config = dict(
    n_experts=64,
    d_expert=128,
    normalize_top_k=True,
    lr_router=0.000598,
    seq_len=1024,
)
Below are experts of layer 6 (counted from 0) of a mixture-of-experts language model. Rows are named router (the router's row for the expert), up (a neuron's input weights, with its number) and show model dimensions 128-255. Each number is 128 + 32 x the weight over its row's rms, rounded and kept within 0 to 255.
Before each expert's rows: a language model's description of what the expert responds to; "comes after" lists some tokens at least twice as common just before its tokens as in all text. This comes from a sample of Wikipedia text that the model never trained on. Tokens count by the router's weight.

# expert 52
Year digits and field values
comes after: "2", "1", "–", "| ", "-", "′"
router [125 155  74 104 137 198 184 144 135 124 180 137 101 139 113 138 198 116 114 126 121  98 116 122 162 129  72 180 165  76 170 139 172 134 190  87 133  86 124 150 128 129  91  91 135 112 151  99 198 140 127 174 108 117 117 151 146 139 192 109 130 109 102 191 123 148 104 134 143 133 142 133 156 151  74 110 117 137 129 164 112 142 106 186 213 135 157  92 153 168 134  69 135 147 120 116 188 155 101 113 119 104 119  89  84 173 119 171 157  88 146 140 120 162 132 136 131 110 161 126 111 140 170 109  82 172  72 163]
up0 [ 90 146  78 107  97 143 140 136 148 148 147  99 123 130 179 119 164  97  91 164  99  85 142 147 154 118 137  90 115  47 150 105 133 123 133  73 173 104 137 152 144 125 119 153 184 101  94 110 181 148 169 147 158 154 215 137  98 149 179 134  98 112 118 118 155 167 126  90  66 131 122 175 129  80 155  78  84 143 132 155 154 192 110 181 116 109 121  74  74 126 166  75 160 131 115 111 124 136 139 132 136 134 129 132 149 105 180 115 163  91 173 152  99 165 108  79 156 144 140 142 168 153  87 115 135 173 103 146]
up1 [106 198 135 114 139 132 146 133 119  97 190  99 140 167 120  45 108 139 101 122 101 123 130 161 181 122  80  99 135 151 164  88 128 135 171 120 162  98 123  77  83  98  58 172 148 127 128 156 155  97 113 127 118 139 121 176 117 112  87 112 139 143 196 123 145 128 110  75 123 125 124 101  99 137  94 151 154 204 112 113 220 138 112 162 147 158 163 156 127 138 116 178 111 133 124 145 173 127 120  60 171 128 139 178  75 124 131  99 161 139 110 146 194 133 127  88 133 127 131 136 202 168 159  69  33  91 138 131]
up2 [148 160  76 153 130 116 137 135  93 139  89 100  74 157 192 186 183  95 101  65 148 134 130  75 142 147 145 129  88 105 139 202  99 133 189 157 108 148 119  98 146 144  70 146  90  97  85 170 182 118 175  63 150 149 157 142 152 144  89 121 132  41  90 155 145 137 120 155 110 163 111 119 159 169  89 166 126 115 105 101  88 185 102  92  85 117 142 170 167 126  78 147 120 140 178 119 151 152 131 132 127 148 102 125 166 129 136 170 107 117 190 116 128 155 155  72 158 143 192  94 168 158 172  98 125 181 141 147]
up3 [ 74 135 108 113 168  78 143 123  99 139 161 109 179 181  94 107  54  98  87 119 110 101 126 117 152 102 113 123  57 128  73 121 105  80 117 122 165  92 146 176 103 124 123  96 154 140 173 121 155 144 156  91 125 109 117 176 103 126 159  94 138 121 138 116 202 183 130 126 157 140 117 135  62 109 150 102 170 154  97  91 128 128 167 143 116 106 134 128  77 146  63 170  77  91  71 123 150 133 125  94  72  79 118 116 113 127 148 120  51 116 115 115 171 117 122 111  99 144 102 154 150 105 159 106 127 127 129  66]
up4 [ 94 158 123  99 106 197 186 145 161 104 115 134 103 141  99 134 111 115  83 131 102 155 106 147  71 155 132 149 134  94 155 139 129 116 127 116 170 121 137  98 148 179 128 127  60  82  89 116 112 124 109 174 144 158 113 109 161  88 126 135 106 134 159  81  53 112 168 136  89 106 118 148 117  42 102  67 170 147 165  79 124  52 111 135 178 100 162 161 128 191 154 158  91 142 173  84  61 128 125 121 120 152 128  93  84 114 121 132 112  48 118  99 121  53  92 152 168 165 183  70 138 142 166  89 132 101  87 131]
up5 [117 125 163 121 152 134 167 119  90  82 174 132 125 122 118 118  61 102 102 123 108 154  59  76 146  74  52 158 143 111 114  95 119  94 153 160 146  70 133  46 159  89  97 110  98 163 120 106 159 140  69 110 115 132 121  96 150 125 201 150 180 166 147 168 119 117 153 144 129 122 137 162 172  89 149 108 115 166 136  80 165 116 123 150 140 138 111  81 138 165 112 152  41 156  65 103  90 115 135 132 104 130 111 126 155 126 120 118 126 158 104  97 179 144 155 133  69 112 173 100 109 171 157 175 110 116 107 101]
up6 [ 98 169  76 128 118 174 120  96 150 204 163 100 144 176 134 174  84  75 164  96 116 112 103 166 121 157  98  79  55 121 102 160 128 127 152  87 129 158 171  87  87  88 158 185 159 122 158  94 147 153 107 120  88 128 119 139 173  90 141  40 131 119 176 116 104 161  81 129 111 133 135  96  85 120 156 113 151 139  85  56 187 104 114 197 132 118 179 138  84 174 122 130 155 145 157 101 134  95 114 127 149  96 139 163 125 155 164 156 202 115 141 120  77 128 159  81 153 165 146  99 108 113 105 166 177 160 116 132]
up7 [108 129  55 133 105  65 155 102  34 133 109  50 145 148  99 116 166 166 172 147 171  72  81 126 126  97 159 148 165 148 153 136 135 189 125  73 127 154 140 104 125 122 117 121 143  84 196 190 192 166 105 159 133 155  98 116 165 111 153 133 126 119 119 106 125  87 145 122 147  84 162 162 123  98  98 108  96 139 103 156 137 108  90 164 176 118 173 145 149 121 138  80 115 149 122 127 118  70 142  97 164  97 132 112 105 145 170 106 103 149 153 132 112 113  87 122 109 115 132 164 147 136 156 139 151 162 188 144]
up8 [164 170 115 138 173  92 170 122 110 115  78  87 108 114 153 143  82  99  76 192 144 170  49 164 112 136 152 162  83 119 121 129 149 173 179 126 126 170 145 154 149 128  95 204  81 119 179 111 132  94 162 105  61 149 205  58 101 152 168  81 133 146 102 115  85  96 124 123 122  95 143 139 136 128 134 154 118 129 187 120 106 125 128 115 162 152 126 117 107  86 193 136 121  93 104 142 120 107 130 119 121  99 111 102 115 137  78 114  97 206 147 106 131  90 131 100 119 130 111 116 182 147  94  48 149 108 113 172]
up9 [134 140 116 126 147 164 104 109 158  92  89 159 141 199 148  92  80 181 165 134 156 114 105 161 120  71  79 150 172 145  85  94 139 124 193 117 147 144 128 196 148 141  79  82 146  63 120 128  79 112 122 105 125 141 115 114  72 149 125 123 142 131 164 147 127  79 102 126 101  61 171 144 149  85 139 125  80  90 149 118  54 125 110 151 188 134 145  81 117 113  77  76 188 164  95  51 127 160 125 109 179 183 186 105 148  74  87 125 112 120 153 148 139 184 118 201 107 133 147 172 175 123  89  92 132 133 142 202]
up10 [ 82 119 125 129 161 138 205 102 146 118 168 187 133  93 113 103 167  73 112 173 137 142 138  97 114 142  97 142 156 161 132 155 111  96 114 130 129 166 178 106 189 108 107 125  98 144  50 100 112 110 141 150 105 122 158 144 146 100 145 127 130 129  89 105  94 164 133 135 106 126  72 142 188 182 107 115  97 104 130 163  74 112 146  74 183 184 165 164 150 188 119 157 124 116  85 185 184 115 168  57  84 106 116 106 144 150 128 144 133 150 154 191 116 125  80  99 139 110 144 118 183 122 131 155 137 182  79 103]
up11 [113 140 149 156 187 108 136  97 104 143 161 124 106 142 138 163 120 108 104  80 104 118  67 129 141 152 102 111 144 172  82 142 113  96 179 135  78 139 186 115 138 170 143 133  96 105 166 135 113 146 156  74 174 148 154 103 112 142  82  96 151  54 131 129 166 131 123 152 127  74 110 159 129 150 168 151 119 159 220 123 140 142  57 158 245 105 123 130 146 109 165 110  99 101 138 118 148 103  95 118 167  96 176 158 130 105 164 144 115 127 135 151 120 118 178 161 152 112  44 117 149 219 176 206 166 124  89 131]
up12 [127 133  89 124 127 146 173 125  84 184 123 108  98 151 140 118 131 138 132 159 158 174 122 116 104 144 196 155  96 157 155 180  87 159 173  84 133 170 151 125 134  88  92 144 160 165  83 198 160 128 136 125 201  79 121 119 152 167 136 149 123 102  49 128 120  94  87 127 117  91  86 127 165  97  84 134 149 111  87  86 154 178 130 161  93 157 153 125 147 127  92 101 133 111 155 121 144 142 155 153  94 150 117 102 147 187 117  75 158 174 105 139 191  59  81 148  74 107  97 176 111 122 111 117 115  65  98 159]
up13 [186 107 121 156 127 109 110 149 183 128  95 154 137  83 126 128 134 117 139 121 127 143 124  42 120  91 144 141 132  91 106  74 156  84 101 127 132 188 151 148 115 123 176  84 164  94 146 149 137 111 118  84 104 119 109 153 118 142  46  88 128 137 126 100 194 116 101  89 178 173 166 140 164 147 121 154 155 138 123 115 178 110  74 198 149  75  96 131 136  90 147 138 113 157 125  81 119 136 114 162 103  95 125 125 145 129 122 167 105 134  92 109  84 105  84 163 102 117 131  77  80 160  74  40 146 134 170 131]
up14 [ 89 126 141  94 115 144 134 125 178 157 137 168 112  92 106 115 135 105 120 111 146 161 147 135 102 111 199 201 121 132 149 119 143  85 147 124 161 119 153 100 117 138 116 115 157 115 152  77 101  97 118 164 110 203 121 104 104 137 112 177 172 125 132 149  75 169 139 146 166 154 118 106 154 169 118 118 137 130 122 157 104 128  95  88 132  86 104 133 133 195  55 143 105  95 105  80 112  98 176 185 150 129 116 135  90 156 133 150 120 116 136 143 148 161 152  89  74 141  98 147 106 123 149 179 142  49 105 116]
up15 [108 164 125  92  93 129  45 126 176  93 146 144 131  70 134 158 150 136 100 107 193 124 117 111 103 103  12  92 128 102 137 187 136 139  85  99  67  85  92 210 177 156 136 159 104 121 157 122 136 172 105 143 193 150 148 133 109 128 108 151 134 166 129 107 112 119  76  75 126  93  81  71 147 128 104 181 117 132 108 111  91 148 144 152 136 114 178 212 104 132 139 107 110 167 118 124 137 142 148 121 144 122 135  98  88 154 115 176 115 152 150 158 153 125 139 135 136 106  51 122 155 128 181 156 124  98 203 147]
up16 [148 154 126 169  41 110 104 120  88 153 181 142  90  94 135 185 121 111 121 134 209 137 134 155 166 135 123 104  61  95 142 147 147  91  93 140 218 139 164 155 122 140  82  91  40 134 134  87 141 159 125 133 183 102 181 113 103 147 121 158 116 107 101  99  31 149 115  73 139 126 137 154  97 122 118  85 122 172 117 186 163  57 160 110 189 112 122 130 150 148 145 124 102 124 165 102 150 146 108 179 133 185 114 157 149 135  66  75 138 155 167 175 136 116  85 129 186  93  91 139 126 103 129 102 142 118  82 145]
up17 [146 146 132 172 150 105  95 124 172 183 145  94 188 119 154 167 149 123 111 101 137  84 147 162 146 134  77 108 163 122 164  68 133 102 169 104 157 153 138 128  99 147 122  74  75 129 112 135 154 176 147 148  97 137  85 147  99  83  90  92 182 153 137 166  77 176  62 116 134 112 151  79 180  52 148 163 169 181  73 115 166 129 122 111 166 118 139 103  97 105 102 170 137 103 140 112 100 147 152 116 144 148 101  73 165 160 105 129 167 122 157  75 107  94 137  99 147 146 177 124 140 120 135 124 160 107  74 100]
up18 [148 175 100 120 171 108 115  84 146  39 128  55 188 184 104 131 127 174 114 119 104 124 157  80 122 119 150 172 100 148 162 112 149 122 117 149 139 151 151 175  81 142 170 102 132 141 211 108 143 141 161 131 153 108  87 180 124 145 114 139 115 185 142 208 132 189  91 138 120  74 148 107  82 136 128 113 145 191 179 120 151 158 136 174 151 116 108 172  80 127 157  74 146 124 107  95 158  75  98 120 173  78 104 110 213 129 184 144  99 142 144 112 120 117 114  93 170 149 146  75  54 201 112  64 105 152 123 148]
up19 [148 139 160 224 146 127 121 102 169 124 122 134  97 129 185 150 131  91 134 100 127 137 181 166 151  94 136 124 145 138 182 122 153 140 147 125 141 132 149 148 147 170 155  86 145 137 104 159 153  66  83 123 151  59  90  99 105 162 122 117 103 105 132  87 133  99  83  82 115 129 172 148  81 160  77 110 158  86  85 148 141 109 120 139 171  98 148  76 161   0  99  98  66 180 110  64 123 184 140 111 137 136 132 100 117  83  44 134 116 152 114  95 171  66 129 146 102 140 133 163 118 159  65 114 168 128 168 150]
up20 [137 129 160 121 105 138 134 176 166 121 117  88 138 139 119  80 106 178 124  80 153 151 174 129 129 135 104 102  94 110 177  63 170 137 206 152 178 136 152  97 173 100 127  89 146  76 166 101 131  72 103  47 117 179 140 167 108  95 141 121 138 119 102 173  96 202 125 118 149 140  71 118 157 167 140 153 182 138 120 132 136 154 121 110 155 157 132 100 138  37 125 133 105 106 145 127 139  99  63 152 105 114 163 127 114 130 116 181 144 159 103  65 152 128 115 115 116 102 110  77 103  96 116  34 100  92  72 134]
up21 [120  89 122 136 112 114  94 171 139 118 107 131 161 163 127 139 166  84 174 127 109 115 185 124 148 152 105 137 143  91 141 161 126  69 131  75 146  87 119 134 197 157  49 144 175 190 136 108 161 144 162 145 115 185 143 171 155 112 175 104 158 143 136 156 176 143 137 138  99 105  60 129 154  80 155 110 143 116 106  77 138 150 140 161  88 115 137 106 172 116  88 140 176 114 112 107  89 122 105 187 122 116  60 148 130 147 131 182 134 123 137  54 171 161 197  63  90 129 150 189 128 141 135 113 120 176 119 123]
up22 [156 102 161 131 172 157 132 118 129 130 132 168  97 134 101 169 157 116 162 166 148 126 120 148 140 128 111 190 157  43  90 165 110  82  87 147 109 156 144 163 159 154 111 141 112 122 145 125 180 169 138 134 147 129 170 108 121  84 137 120 202  81  98 182 102 115  97  85 110 149 161  97 152 110  61 155 119 141 129 133 113 149 107 125 191  98  66 107 119 158 134 133 159 128 126 108 185 197  73 106 174 126 127 170 160 157  96 149 130 192 117 107 112 101 151 161 130 134 159 146  84 121 171  55 143 148 141 130]
up23 [107 119 171 120 172 155 178 169 125 150 149 134 166 116 139 107 128 133 133 121 153 120  87  92 157 154 116 127 140 154 169 134 129  87 133  79 137 132 140 129 127 158 174 116 117 123  47  81 139 182  85 197 146 147 153  92 104 130 126 170 186 222 173 114 125  99  90 184 120 167 143  60 180 133 110 125 149 139 149 105 183 138 129 145 170 113 137  88 129 100 162 194  99 110 120 143 102 113  94 120 115 124 158 129  92 201  87 144 192 114 162 106 141 106  84 126 157 119 165 117 162  68 177 126 124  89  93 128]
up24 [117  94 134  63  77 117 107 127 166 153 119 115 157  78 141 143 134 125 115 131 167 110  62 156  79 105 101 119 112 150 115 178 124 125 111 137 119  73  86 119 154 156  56  77  85 105 143 110 131 115 147 108 132 154  84 116 147 128 167  64 120  96 137 118 103 174 190  53 110 139 140 128 143 130 154 119 128  99  92 118 142 162 155 170 116 140 204 124 162 168 164 120 123 137  95 127  64 175 114 180 187  93 114 112 144 197 132 154 134 112 103 117 180 116 132 134  79 125  94 129  55 110 153 116  72 103  94 152]
up25 [153 109 167 110 117 109 107 112 148  98 156 106  98 161  96 156 185 102 135 142 150 120 194 138 122 146 145 101 130  61 123  52  94 117 106 150 166  88  98 167 156 122  87 146 186 118  83  85 107  59  82 132 140 174 134 140  80 166 150 137 133 112 104 135  98 107 150  68 176 130  86 172 105 121 112 120 156 171 107 101 149 168 140 103  84 158 133 149 112 135 191 116 121  79 117  93  63 117  91 127 201 102  91 150 107 147  90 167 171 165  63 133 147 123 139  99  79  95 122 159 111 169 112 128 153 126 143 102]
up26 [153 124 143  91 160 168 112 196 131 155  69 108 131  72 157 114 143 127 169  54 127 135 121 200  94 135  78 150 155 155 118 144 131 110 171 109  93 113 155 145  99 121 125 133 180  95 170 151 106 119 128 169 170 117 133 128  89  96 118 150 192 175  90 195 100 127 107 127  97 151 139 104 129 166 105 145 125 128 126 112 181  64 121  92 157  91 117  99 158 113  96 119 158 134 178  85  63 171  65  47  94 150 159  70 128 227 183 199 122 128 126  83 107 150 136 198 178 110  89 145 120 125 170  96 144  81 141  92]
up27 [116 131 135 143  44 175 135 183 154 123 118  82  90 104 131 103 140 103 130 141 114  89 122 152 147 116  46  95 112 186 137  71 109 130 118 128  91 118 114 168 113 120 151 156 111  72 136 134 154 200 164 135 170 152 153  97  57 144  87  80 155 120 184 126 137 130 140 189  64 154 102 111 136 181 140 147  70 128 106  93 139 172 162 178 156 145 126 150  70 105 129 160 118 144 186  54 127 130 105  41 146 131  94 142 113 145  82 153 156 115 157 158 105 128 115 111 148 156 143 100 105 116 103  87 120 135 124 177]
up28 [136 118 132 104 112  94 148 136  78 106  53 116 162 156  99 144 168 126 177 100 178 116 143 146 138 132  85 155 144 150 106 126 156  74 158  99  91 197 128 128 161 138 121 122 159  89  99 151 137 133 157 122 139 141  98 127 142  78  75  80  63 142  70 144 126  73  88 139 165 118  96 148  67  77 172  57 143 115 109 114  98  94 121 103 121 103 158 120 119 123  71 118 159 135  98 113 132 104 129 176 176 148 137 168 127 119 174 139 153 114 135 171 118 134 142  71  93 163 109 119 127  93  94 168 121 129  85 134]
up29 [127 143  92 154 105 153 165 126 133 159 139 144 128 165  76 133  76 114 125 143 156 135 186 158 147 118 113 140 159 109 168 113  80 144 111 113 137 107 131 107 164 141 129 136  86 129  89  81 126 158  82 113 178 156 121 188 104 114 166  92 128 115 135 108 122 148 103  92  71 152 110 111 224 111 168 172 192 142 186 128 121 116 128 149 203  79 108 145 122 190 126  99 112 146  97 140 122 126  95 132 139 119 114 141  66 114 166 139 112 132  81 136 114 123 203  61 108 144  71 120 100 127 124  91 115 178 113  97]
up30 [175 103 148 129 115  92 105 122 151 147 107  78 121  47 103 132 136 162 141 127 104 109 123 139 141 174  97 143 153 125  95 134 138  65  87 205 124 148 183 128  71 126  77 156 138 121 102  77  91 117 113 113 164 106 119 143 103 164 158 160 111 131 172 182 102  94 189 100 111 164 154 131  82 162  97 112 146  73 158 175 105 134  77 147 107 104 105  87  59 152 119 152  89 174 105  73 155 152 182 117 155 153 123  83 166  79 128 137  98  92 141  97 154 172 132  95 142  78 146 126 134 108 138  71 117  98 166 108]
up31 [164 127  44  49 104 122 150 151 100  87 109 157 122 144 213 164 113 138 132 130 133 147 124 148  70 167 161 134 134 109  99 145 120 172 105  86 154 171 178 154 170 118 115  69  80  64 144 123 122 114 154 103  81 137 164 128 141  96  93 126  89 149 136 150 124 124  99 120 149  88 132 167 133 150 133 130 141 170 101 159 115 184 166 154 151 134 100 116  71 138  91 152 174  89  64  76 215 145 106 130 137 114 102 156  80 170 103 115 111 111 128 113 160 133 148 108 133 112 142 127  83  99 177 130 140 139 180 172]
up32 [183 161 105 151 108 107  93  83 117 121 159 121 153 186 168 158 167 112 145  88 130 126  93 167 114  97 147 103 104  91 140 143 112 151 116 145 137 160 110  95 156 146 168 193  84  24 125  97 144 164 116 151 109 118 124 107  96 156 147  77 192  95 188 131 123 110 133  70 130 142 141 115 113 130 175 101 120 177 112  85 168 142 119 181 108 111 115 155 125 151  82 115  97 139 126 137 108  70 138 116 127 187 134 168 133 157 134 148 110 108 185 141 102 147 118 154 157 114  85  94 145 191 136  59  96 148 125 169]
up33 [143 153 148 102 153 113  51 109  97  96 122 113 159 177 140 177 127 125 105 139 106 168 142 162 156 143 116 114 101 116 158  86  89 137 175 135 138 139 146  36 169  93 148 143 158 108 142 102 158 117 127 146 154 133 124 132 127  70 209 149 105  70 130 137 146 108 154 138 194 118  59 156 163 156 150 146 151 137 123 115  77 160 141 154 119 173 122  86 124 136 112 135 119 141  77  61 135 160 154 124 162 119 178 117 160 123  93 105 140 120 164 141 122 145 132 176 119  83 159 134 159 160 170 117 167 123  99 131]
up34 [166 131 121 159  57 116  84 106 106 144 123 117 144 119 133 165 170 162 170 122 130 181  89 146 147 164 188  93 161  93 163 135 104 145 127 193 105 134 140 168 105 118  86 134 134  93 174 154 146  90 129  90 102 167 116 167  88 140 159 172 127 130 144 100 119  46 176 135  81 106 152  98 157 134  90  80  85 123  88 160 159 144 163 113 107 104 140 150 104 135 106 104 167 143 107 184 170 131 118  42  98 244 128 139 102 156 109 149 147 138 109 132 150 189 153  83 123 171 139 142 171 111 134 140 173 134 139 149]
up35 [125 161 121 138 135 135 104 154 191  86 156 155 155 151  87 150 134 139 110 101  94 103 149 165 185  80 105 172 119 115 193 107 170 170 126 107 111  74 137 106 141 137 132 114  90 116 134 127 157 118 154 106 100 204 138 161 128  98  79  91 111  99 166 114 137 128 115 157 125  53 180 128 173 121 144 140 104  89 175 170 151 139 132 150 170 108  98  68 126  68 178 118 149  98 133 103 171 120 144 179 118 131 117 124 164 166 160 163 117 122 177 121 138 139  58 150  99 172 101  88 161 178  51  83 191  94 159 213]
up36 [121 139 158  88 119  94 155 117 187 107  97 100  83  86  96 138 103 108 135 120  85 138  89 110 103 103  59 173 119 162  84 109 147 139  85  98 131 130 127 139  59  86 134 167 176 164 132  47 121 171  72 186 140 107  98 115 135 124 111  75  99 129 129 112  91 123 106  86 192  77  95 129 157 174  94 104 133 155 139 103  75 117 122 145 140 124 137 140 116 132  80 158 167 118 106  42 167 120 136 159 130 148 116  86 127 164 109 138 173 110 167  94  99 141 101 155 157 140  66 160 113 127 105 157 149 155 122 110]
up37 [ 89 163 118  75 133 121  83 125 178 156 139 108  74 174  72 113 188 134  91 145 166 101 124 137 145 127 131 168 153 167 145 118 107  84 119  80  83 104 145 130 190 141 161 128 156 123 116 124 176 122 123 108 139  81 112 126 167 207 109 133 171  95 163 132  73  95 164 154  85  96 152  95 182 146 118  41 203 126 121 182 107 145 124 168  97 214 185 104 124  84 158 100 120 113 188  66 128 104 121 149 207 125  83 105 173  91 141 150 104 163 102 118 184  95 154 135 117 187 167 159 114 110 136  97 148 169 143 144]
up38 [146 157  86 107 113 135 156 146 145 182 147 112  71  86 138 107 122 175 138 124 107  75 149 144  98 155 150 175  85 143 105 135 105 122 143 115  94 115 188 118 107 143 135 141 118  95 123  88 121 136 128 192  83 188  96 113 122 112 119 120 109 129 143 164 153 154 129 114  61 132 113 169 168 172 141  92 140  78 163 131  84 115 140  91 170 161 199 158  57 134 149 140  49 141  89  80  90 130 101 139 108 163 103 111 169 127 121 129 167 159 146  98  55 129 181  91 164 105 133 114  91 176 115 189 180  92  78 127]
up39 [115 183  73  94 125 135 127 101 157 119 152 105 166 186  98 163 130 129 108 187 110 101  73 156  93 190 147 106 148 108  98 114 154 114 119 130 163 119 114 165 107 103 113 152 157 119  97 123 134 117  82 182 134 103 166 184 138 165 136 116 136 143 150 114 106 158 148 157 142 134 121 161 125 125 115  94  89  68 115  99 118 184 151  95  79 166 100 148  97  71 149 132 123 147 156 160 149 107  90 163  93 150  69 118  43 131 132 100  90 157 124 182  93 150  94 121 109  79  86 157  61 141 138 133  91 187 121  49]
up40 [197 127 158  86 172 117 122 122  56 133 124 134 156 159 125 130 160 146 114  84 149 135 186 164  86 204  97 142  78 107 127 161 112 109 105 137  73 144 184 181 192 111  97 109 182 128  89 161 147  75 139 139 134  94 106 162 106 122  91 131 130 106 119 150 174 120 117 120 146 134  77 146 127 182 133 132  69  68  65 108 108 108  89 125 172 133 201 190 171  83 137 126 127 123 162  91 186  99  99 137 114 139 119  85  93 101 111 118  58 166 143 136 122 126 154 142 103 123 127 116 112  99 181 108 142 122 122 137]
up41 [171 160 164 140 124 130 102 124 120 141  96 127 119 113 139 173 182  97 147 166 209  96 124 149 138 181  89 182  65 147 131 130 105  80 118 140 138  85 138 138 166 130 151  76 127 100 131  92  49 103 101 120 143 164 107  93 128 105 111 131  70 218  78 136 124 113 133 151 133  78 147 157 151 160 105 110 116 121 126 106 157 131 127 154 110 123 100 163  85 148  59  60  84 150  74 102  90 127 125 129 116 151 173  94  87  61 151  99  77 113  85 138 122 164 100 125 141  93 148 113  89 108 127 202 121 177 122 145]
up42 [ 90 142  98 165 121  89  95 149 172 129 167  90 117 162 111 101 105 107 130  67  52 169 139 131 156  70  67  98 127 111 151  98 164  90 162 103 107 100 167 168 173 100 102 126  84 153 110 110 160 130 101 118  80 158 134  74  99 230 148 112  94 174 112 173 123 163 156  92  81  71 161 132  85 174 148 134  96 120 125 154  83 153  90 145 144 141 156  84 128 134 139 161 144 111 139 152 171 136  95 161 100 117  93 107 125  88 136  88 106 138 144 116  68 143  82 154 144 172  65 122 149 189  78 151  96 124 104 211]
up43 [109 173 143  93 168 189 203  59 103 127 110 169 176 116 113 139 178 112 125 132 110 146 168 148 137 115 146 124 102  98 120 101 126 136  91 142 146 108 101 147 144 114 157  95  93  79 135 161 144 165 141  90 150 180 195  95 127 132 164 130 189 133 127 114 137 108 146  62 135  62 144  48  99 111  88 109 159 178  91 139  99 178 178 171 134  64 102  64  40 152 184 104 129 133 136 148 168  92 132 174 161 125 119 143  81 141 151 130 128  81 180  82 140  78 166 127 116 200 141 150  95 130  52 147 124 133  94 126]
up44 [140 143 208 152 144 155 154 144 162 153  85  82 119 173 130 147 142  86 140 124 175 118 146  85 142  99 155  86 125 163 142 169  88  77 159 113 150 125 143 125 165 177 128 122 156 101  99  79  43 142 152 112 115 107 169 193  80 112 123 145 128  62 136 150 116 137 131 122 126 132 107 166 148 133 101 130 128 146  98 120 116 108  74 156 160 130 140 115 108 127 179 192 175  90  98 183 102  50 136  76 169 147  80  56 118 172 143 133 182 146 131  97 162 172 118 132 130  95 163 119 164 150  96 138 129 139  81  99]
up45 [ 94 151  98 146 166 156 154 151 115 165  79 173 141 147  95 161 178 150 167  80 117 139 135 133 161 140 105 153 144 186 162 112 214 126  82  74 127 115 116 167 189 132 133 119 127 147 146 157 133  97 138 129 157  72  43  91 174 168 147 121 114 144 114  86 103 128 102 110 159 171 118  83 114 106  57 195 112  76 161  86  44  77  96 184 191  70 121 138  86 124 101  92  77 140 141 142 178 181 122 161 124 123  94 118 130 201  87  63 149  76 160  93 110  98 100 123 129 151  73  97  85 136 107 178  99 108 112 145]
up46 [ 84 111  91  67 169 163 168 159 142 150  84 124 137 145 133 152 137 237 138 126 158 140 126 163 146 149 154 111 152 112 136 126 144 133 133  92 128  72  84 122 146 129 142 133 111 143 144 141 175 118 195 157  97 129 137 139 132  94 102 109 126 220 123 116 111 147 146  61 128 139  98 102 114 161 146 159  87 128 132 161 144 114 143 162 106  84 159 143 111 156 107  94 103 171 151  77 191  83 133 138 177 120 151 146 147 161  92 147 135 166 147 167 140 135  78  87 117 103 131 150 146 149 160 134  57  76 131 155]
up47 [167 129 157 136 105 129 162 106 124  77 170 155 152 127 103 160 163 166 112 162  99 120 151 141 143 105 128 166 170 195 152 110 110 120 133 121 121 147 156  88  85 143 118 107 123 185  26  71 144 163 129 124 133 212 114  81 141 131 161 183 128 105 167 174  47 134 139  82 105 172 111 143 143 125 107  49 144  90 111  94 149  89  39 144 109 147 141 172 171 170 108 112 198 152 144 163  61 130 177 123 146  75 147  96 117 102  87 111 186 155 131 131 147  89 132 188 109 145 178 156  99 132  94 149 113 143 154 129]
up48 [192 141  66 100  90  88 127 109 169 105 112 147 122 100 158  97  95 181 117 128 123 103  69 145 157 119 172 152 108 130 101 125 132 125 100  96 135 104 103 110 111 177  63 157 181  77 152 169 129 118 105  94 160 125  99 162 117 140 116  99 137 165 131 186 120 139 140  83 102  88 132 106 121 153 117 111 105 151 133 149 155 134 139 115  78 147 163 171 122 143 143 131  80 113 138 133  91 132 148 126 152 133  60 149 120 132 140 149 100 178 149 150 182 184 134 156 129 186 115 124 129  74  55  58 139 174  59 156]
up49 [148 135 118 134 126 125  91 168 129  78  30 132 178  76 120 126 186 151 141  82 163 148 187 139 122 168 142 113  90 171 157  47 136  98 130 126 200 139 164 117 112 109 129 105 111 138 123 121 124 136  94  96 139 181 162 145 112 105 142 175 131  81 119 129 216 155 152  83  89 119 148 175 107 113 145 120  58  85  93 144 161 132 137 165 118 198 116 184 136  74 159  95 179 121 114 103 108 127 149 114 121 104 148 191 108 170 126  75 108 122 116 199 190 116  93 196 147  24  88 142 138 130 132 105 141  90  99 115]
up50 [104 134 121 108 118  90 154 107 137 115 121 102 154  62 115  91 143 174 119 219 128 146 121 128  97 136 207 149 134 112  44  86 153  76  93 117 144 163 134 160 134  87  99 115 150  97  89 102 132 139  90 142 164 119  86 111  89 157  99 156 133 132  95 138 172 117 138  83  63 120 106 126  86 158 100  97 104 139  94 133 164 108 141 121 157 148 181 176 128 166 100  95  85  99 139 145  86 109 151 143 102 105  78 110  22 137 140  84 169 152 129 122 156 143 130 125 136 121 129  89 128 120 154 105 181 192 116 150]
up51 [121 130 138 141  91 106 135 126 113 176  98  78 148 128 111 117 113 106 106 125  99 124 106 126 198 119 104 109 113 108  85 120 104 113 109 144  77 142 129 146 117 106 121  98 159 137 106  41  87  93 172 149 117  74 110  80  77 132 134 160 104 192 123 139 162 113 124  93 150  96 132  91 148 127 112 136 117 109 110  64  91 120 110 108 142  88 144 102  97 100 107 149 223 164  97 171 150 154 162 137 140 166 236 109 111 112  98 133  89  58 136 145 123  91 132  81  76 132 155 168 151 167 147 111 164 109 143 153]
up52 [ 85 131 120 113  83 136 166 147 157 142 141 152 129  88 160 169 148  96 152 141 166 143 192 122 134 182 102 101 192 161 142 181 111 106 132 107  74 142 104  91 164 100 110 159 159 128 149 164 106 128 170 101 137 127 131 142 141 155 118 122  71 173  86 117 142 132 147  87 113 107 138 134 184 130 130 148 164 152 161 124 111  82  95 131 133 148 134 124 161  96 144 123 152 101 169  83 145 131 122  68 137 148  87 192 102 115 115 133  93  76 152  96 109 121 162 148 104 167  77 135  72 134  60 122 191 147  56 168]
up53 [127  67 135 107  89  89 169 134  79  78 149 151 123 166 131 197 119 146 114 137 149 136  93 134 156 179 187 102 162 119 170 137 158 128 106 102 145 170 158 128 134  84 118 122 177  84 129  81 122 104  97 208 122 117 141 159 143 138 171 123 121  65 147 124  96 126 132  85 115  90 151 147 100  84  88  95  94 210 118 192 154 170 168 147 113 163 118 126 115 129  86 127 126 198 102 111 105 150 141 110  50 160 120 114  98 126 177 150 128 135  83  46 140 105 143  80 133 133 176 117 154 142 150 188 136  99 142 129]
up54 [ 79 116 125  72 108  21  92 134  96 144 101 152 144 161 170 111 160 182 166 148 160  98 123 104 206 147 169 136 158 127 186 138 100 160 115 125 140 135 147 130  90 174  95 122  99 129 163  97  92 149 145 139 167 125  95 194 206 183 121  86 137 121 143 113  96 129 114 151 167 141  98 150 105  80 121 154 139 158 125 186 135 108  79 173  60 128 122 144  93 143 126  90 137 153  45  92 143  95 123  78 169  98 167 130 183  97 159 129  97 121 144 105  95  98 167 130  98 181 130 131 120 178 166 100 178 168 109 141]